Weights of a small mixture-of-experts language model, trained from scratch on English Wikipedia.
Experts: 8 experts in each of 13 layers, 448 tanh GELU neurons an expert, 1 pick a token, a sigmoid router.
Below are experts of layer 3 (counted from 0) of a mixture-of-experts language model. Rows are named router (the router's row for the expert), down (a neuron's output weights, with its number) and show model dimensions 128-255. Each number is 128 + 24 x the weight over its row's rms, rounded and kept within 0 to 255. Numbers have three digits each.
After each expert's rows: a language model's description of what the expert responds to. This comes from a sample of Wikipedia text that the model never trained on.

# expert 2
router:161121096115117128148150157164113152116111105157127127114121149125103149156118121167136156124093139087146139160166126100147130134133143105116171138134100122133091145105108147100152078141135098084121106088128157118154119085110142140079156098071078133123117135078170125154174092120144097089105100135156133129141106145124129147160163142162121122128134111143130147148127127127138100151151
down0:112124131132086143191124139107117133149143170089110146140166077124127127169172131129126184154098145117151120176164103136103185129095148117122160154126127130160121114125181173135088126128151138102162112100100097109142130164139132117137123137162084123174131127097099142136151115102131157121128099156108113158114127162152142130128148125119123113145129124114126072134139102139124108117126
down1:140125086140139119147144131144138112146133098133132097165144111171153118169140116121141141165173097125152109131143115104106125152121129146132136134151175138159135179152118114129120186133142129141138094176149094100104111077111109134153109173139146095161115176145127103122133135147139113104116112154106098117165155111110121145109141121115126125145168116089069102106138138109149141140125
down2:139129137160144153156131147090124131144122142134117096157134169132048117151160131144120138109146105106106107116105105137098111123102130146141091134117154126129064099126113128155075162141123101062166111111114127132112098168079106176137141122147120134123138122099124128141140140129116136153153122135128161158170157120152136134183137160100128137117110142116128116101089160141126150122102
down3:117106100133146109109123149137113180140155146124125170147123143180125110130118142149179109181108128127141125120143174106113106141129119131142095143109114135163098091162145120158123130138133117071148094116128095135138172069136122120105079116129158124140073119148142111133124176141102088148137130108137109103107127166167124120134141156111115147110122123132142119120120130125194155117121
down4:093109108126128102116098095086098110135111157111100153131135135142144122174138131101160118143144130126114153100101113119100147157141102098163129095115094110059112167168122156111120130167088142096146120143106132190115144134173103090118103154113104120131165125116140134142173116139129104099114091110132085116161121104108125146122143102111161132158112144173101124121121147126157136169124
down5:198152110083118151140119184144119149096105132169134179132126144152090148158116150129138051121139162145101135113178125120141106127141114123183128131083151116147117160113147104125143125122111090162133077121102196198159137118124072133104080128145138086133130115122120122140136136074127102176124131117153115161111110171142122076148106113142132120138145112133109140137124100169142109098133
down6:124124160100112172109155103097137150132130120174106126116135107144133138172145160120143095164151125150129131140108151126136171112142123114163148107119138132144138072136131134144102121130144124148130120131139137118099118157144119108077129164119126123131144147118136133175137123152099128139098093122136118152118137131103115105110104160146139089135140124164142104148149138152100151124139
It responds to: Of and section headings

# expert 4
router:103110127165149146137127074154144155108147092146133138145173119125107133135091127152149122108107148106168108166125134109127126141158133150093138120094111144104105140128139163128136088107110106105148122119096145110129121122104122137106167114167124110126141117129145102132093150167089095155113141108095156132155148163110158105118145131110126113124100131136158122136109064160139127131088
down0:152098128157119106122137131077141131145140136142127124163126130112129111121125128125129109121137160141078100138179109129106115104118124153126162143146135137095121107141134119124115099120116134130137138178132086090100096162127106145115147141115143088189143142123156100123134135132137088135151139082073123157140172145123165141164112130130142151125158112089138131121126119136116124144146
down1:148125144116063144118162134153187156124129207145154149125145109137131115133106169108123140093130138094121172122095112124138156135132151101149117096163143128163144115135104110102093147107142083129092138086135118135146120090147180131116143144097137113173097133139164125157137118067127095136140134151183087142089138119102154132105145156141157171118161061118126101157125099104087143126084
down2:165172161164079146152106124196125143169106152085096133139135131126166119154138069162117170115075141178156150101151120152144120114109126157082153106108119094085155091108119117136139123153139159117113135149122121182147129127135111185177097145141125097109116159167113135084124166161109167130148152147082114123112115142125162180138119169181135079125133179135157073100072131086126128141126
down3:136140141140153094091161171121149128143163137116112152139132135103157052118099119124117110118079112135136111093161133140175119166122132135113080124144131109111149128151146131119118090147100130135117098135139091115121094133110111129133160129178193150120125125128135144120141078129116139124091120127118134171142088096142135138111106140163128140127147077120090124095159133143081135145133
down4:145112142142171134131103185119109152121148157138137125065123118154086070148114072115112092121165126127102149131101142112131105164119127106134135144165124111116149129117195142157117111113115172122124142122119123120140111151141124125094095145124099129181130100132122152190110147112141074131105120092146124162078105128166158137130152112090095154102119152145106114173166120133157141090116
down5:087128087154096160114153094098152176131099143132112137134089127130114138149125138130115113137061090141169113125150101137126123069101124141125149101150092114125109112106096120127118129162140146119125122136106146122134118140135115117110119134091119098127109130150120164143197124116149164082143082149097104121146113149189112091121143143139094130122118145123122172184139153125148135130161
down6:167114109131086100137127139123152135099135154120103120110141146117113125086110145145130104144163149090099166126132119151139131135139136118138119099140116162128164165127149070165180128096136130081124144111114115129120128152149123153118145099144163130180111092121099128146124123081149091127119095139135143117133138133145100144138138144085129121142108094145074161168124122134128156118129
It responds to: Commas

# expert 6
router:119140119175103149135127125139139119155137097156123124137161095117103109136112118164120133070086167094122128135116105140170142113163110114124138141125161128164161114117139157156102132158111089116144103113140156094102156134114172136126151106133098155176124153114188106144153142171144070125102149138156152134115124096106125114110158074152127116128142109154146134133107135104122064183112
down0:144150131158165136105129144151151128120065135110141143103142158112134097191102074132123124149116152095108109091106109133105095139111131177133134100089137118155173111164124148097101138137141096117134187121134103131109132137132122076126079112172136129143130077143133130115167144119145135174103133108159123153132171097149136078109132155118140122104111122105106138140151098157130142111114
down1:133128125135082108131136134103168143167147134141149075111138116131113130142094102123149112139133140137133107176094176102153098136121134124100127109159136113122147132097122120120151100150178119127134082127104123152148111156156116136120138150103107153158132146111120130141106147169147122104165125119111156131114127120104118097127119118132118123135093114129124111155137132103128120113133
down2:122126119137107134147169130192146113127118115145114141149151100113139111108130138124062114141137118113142143142090109144166100122154092097124123121148121093141131102133115131136079135088086136103075173119141164139110159108126114103117150126117156124106111141113079155125152152120107133172104163103095123072157149173102139125123149112123087107154130149167127192181139081119125066125109
down3:097115129176111088185146116113120123118132130143132168128169198168114125099133143108156150115155133123166103096157102130190137119070132128073156128074106104144150141102125136151099111112146125094139117111134126132100153114150132081094131133092122135156158132090144129135147105119130132112086108105148130129138116123128131118112153097112074158127081116114121160131129133101119125134130
down4:152115123143135133127079135107159132141114144101119113147128131112125113092172060142119159074125109155124140066116098122075123106154082146139169099138087164112140111103109131105112093118090108155154123093128142117112149112084149162149152118133109160155101130125083138126131135157138134153156084104135152108120141146080099137142089153092130088128074119092162135105134146138157151137167
down5:144113140172124125135170147140137095105109124122134127133127149129137133156148135108158139132141119151122175165125146133158125129105119117129146116150161144120077119110136138125170139167125113155109112148139134132107146156140146141136149124133151107131173131111134171147159135133157134131139120144121131099173096087143068124145173087156119115122097185123139099065144172116142123096119
down6:144098141103118110099076129135079158120121109144133141112116149146150108115119125145128075155082168111110146094134141134138137122109119109065106119122117122117153127153127135112072166136199117122144095140104133116139178150140138181122148172134105142144186099122118144124124118119154117130148112157176114172119118133155084128169102121142114115150174129129125075145188168114094095136131
It responds to: Mid-word syllable pieces

# expert 0
router:130141124121186123140119116128114178126187109140119125148192127115112162104107113160142139135125097093133130109109140075114116098157118143155113146106076077112129164106095128128161135115130114099156133115132125108139133099114149163107158118169099129130101111128132105114141151158128094137132146099146133107134149143070072136144154153119138151099096134121159128130102139137131104128145
down0:105132132109154098074131126166109157105142139148100135088145122130131138134150120099225103131150112107132124072119163116109159127147121123162140170119137126136140109097147175152116163148122145080160143151144169152089125135133126125082106122118159154173157091086122155118167101127139124137136103107084139122098134115093104090139139101127131121120131155176122119149125135128144147098117
down1:127138125099178154122111102123184097171182085162119162132100150109159096131108102121150086130150106160111106154137161163131133118123092118119107100178126110121086133086114129124101108103150097151110129159146111151141127117129118146102125128117094191154112121142100156148133140160130120091148098155126109137174136137146087148119119102116119151079106162115144126184134116101114131147104
down2:183161126138074101138132097144126129137141109136120158171139124093105114105133143127140169139163151186150112138169153083137130121141133132132113183116147120098135115149111130135119160123121090116138119127145135126133070120104114115114095163119123117090115147123092097160122165130132140127113120166105139123078099131132171113121115125139150142139153154071115103137161116105112177104130
down3:147124164170107162090120167151122123100138157130105133096070152136108165128155117164137149141148150126165098135114169134127120148097137123071142104174147106120100174142113160116129159136113140104128115084123154153109121141103098124125078116111126109103069175135132138090113130150136129099150124092101134121130112127163104155160155118101103115137138162133112113110117122167144110174130
down4:131102143129134154102128156149082131076151118140155110100140168150121148125157127163159119135141137120097143091076123136105121115120128141193075145120105129155130101158150086095132107133119119128093122123135135117129173105115115118132169100163113113149140124105169098156129092182179110115142101090111145153128143116185132113104117133147103135127108145136091134154137101096107133098129
down5:128111127082144136100155167132161085126122131118095166178158133135126093145095100122116155130147146102151119126117157148104087100120113114139103107145136129149105147133130118143141185123133151126143132128085160143119130168100088110151112103166136128126153137153117145094138096156107115145128119130163102114146167153153142111142097149117098131115144090154089139120156137130125132146147
down6:114126145122159095136153140113108149091133127140137111130125140128119137164070127096146136136146099144115155092106118121113132120126153101112130169085167121145128063115147143160075120151163135151134123144141137132114155124145130177096121144145144157103143156152088099114138165117111092113101059111095151079143132118116157145149133149126142164145135112146114045065096121143108100143153
It responds to: Determiners and plural s

# expert 5
router:131117117146105107168116154145104140113128136148151158149176125094148122151138159139160127079088186127144140120140114086159131088092097136121151137145157111140110142110132150144153122171136127119142125102154165130139158141135133182128158093149118113111122120116148073089111113161118083127113116141100120117135171125113093146115172160138114143147150114167157155102112118129119123161133
down0:139161115096082092140146115132205100133131104151114097108211119123111151126147165136110156141174120106121092105127160107122082113105154145132119165137074139147145149137138159101139170104101052136095146122142152125116117109149112117119136114155071165137117115097126138118119133113120104125137092113125178124104137146123143102138137112135143152184124133136125097178163093115110140088165
down1:124118130122175137150129118145089126116157144104103124150101121116080128171163082100071132115127102142123151131133136113162087137123139138120157137145134155107087101123115149163103097153081077152164144105137157113146134096148081137163112094103119141122184156150172134125125113122136148100151113141125145205113128133081123080125110107116130171098154177140101125168124193135110108105114
down2:158146148151156144150134137127115150103143081138117168127121129135125139134121142099118119141159133107159123151126120137135126182127149154117120113165108160101175132128143130136149120122092141117162102103123098137146144111108126168149165135161105136096141094156143133132163155173126076122104144068106141112100150142070155168144109087162070147131129137126145121106165110107141136122139
down3:146115124113141130160113143115101137120126125091139120106130139135118128153111116194090171156096116142119151127120138152117113154111152158148153131129133117137126110096163127135158150102135156135119157118111134122113126131124124123087110124114134146166113148108086149079096170121135112133105074158124140127124112129122146119118142128161092169104131135147155125118090109101143149145115
down4:145113126139163149120163091128094137135110108097110103114099111074140098155124141133126175114067166161123081127111143079124147133125164111134108094125111110090154168126158138132119127123096135122109081177163135070102118102163147141137154134128169096146172089100161147143156136151134117105108131147090156161155122103113137121140165101127132161122111121123093151130114113120133170095156
down5:107109166085135118155102123140083100129189104111142094119137160140176127146128133165122091106108153121111100109153106133130111138138121119083142158149159134143105114153129107170104148155115144130158127138149095170140156172130114139146134135144150129118144074089109126115121166157126079097123137102153120108170142097140157115188144135122142119104151141140121161121099112162164131140122
down6:122091140079123140086088123151158100159147120095112099136155121142127074118127164138107109095146166127106121148118143126150105142126139111149133175126130133096128138068083154129110162138112091124191152127104151138150164102091131090113122103146162141166159112124168138113115126170115149127122131154112160118198157120146133112116113093134108152116128109100099122098121142117151139132106
It responds to: Locative prepositions

# expert 7
router:180152056143111131158139117153142122109120107143126161139131127112135145160164160154135185128081155114154122117097119131160120110121109117097156130113170127127114126133111149149132159153132130114122123114101161066124173133141122100127158103114126167109092088130162082126104162138136070150105134156104133112155090121105146128143178146091117174126169138130159124173128102129155131138118
down0:084155094136108148159121140146128171138120098112106109085127119091056160118129130139143108133170101114169112086149143129099118109137146115114112176126118097122127137155111145168134149084146141106098110102130135118133118111118117112110142121144145153140139114133130098089155120111159115124138086155155153166135146148169121137111184133093114104148133128089137117201107127083120115115128
down1:189127106136170148156121111117136109096110116154135174138075116098082064121120129122103157114053145137102122145174095132095107141169135098151148123066139077120145089138117122154156091126125132117107131150161134121128153161149155107132140146101101122102108124130109139115122133121147141129138158141185106120127123163104099140113117103123171186106176096131135082128097169120086114105125
down2:152136117112145112144107142088103121141113106163127127184135136079136138105078116105091117122099171143144102141145126130120154124150148185131160120096101109106145100120135086115141093134152128111105082113154128114139114131124101101099150119090147085154134105152118094119144143144111162157120103095136107111096141111163152130107105125153111157096141141114127116123142174125099133121122
down3:138168134148109075124128160132157148116085138166161159083131112136108102110117140144099132162122109156171114122136092140113128106082109129131110170126140119133152114095123106125146058136158124109128125088162147131106156132143157105114117139145129117151150089128122094108166114112169110138125131105117143136157092149134149132136146119125158088087149132127088152162135137084126117116119
down4:124138109143118160122145082129142105126145149134133134134136133125136121123118145136101114120112106135138120109125085102129166154116149119147122124166136125125135102123134126102108121100085137147111087094087148123126147184073128110111136123171132157128147144111129108154085164115169167184166135168150101087095119121143173097099134130140119161179149118149087155130162099069104122094173
down5:150118123135101126085127136116146126129169131105078122113151138097151125146155171159122126124155123130106140135122121152135139174142118133139128158138176142131142107140105144109101099159141153131117120158142127159149155136112172131138117161161099105126101140125122126115110105151124156149138138086142119127151127109074150119121138125099176105123123115124079129144131125130101124120100
down6:141122089092148107080153118121107135131111171106143098113130172125118192137171095121058126116144104158142091106093126100137125106140143124070152153099079152108147125135112133138134172093116120126179148148130138100137126113091140109128138135128116119115139152128124120149115152127142133157152125136149129131153126119123183155106145141150146108159122113101089126131123116134172126143142
It responds to: Word-ending suffix pieces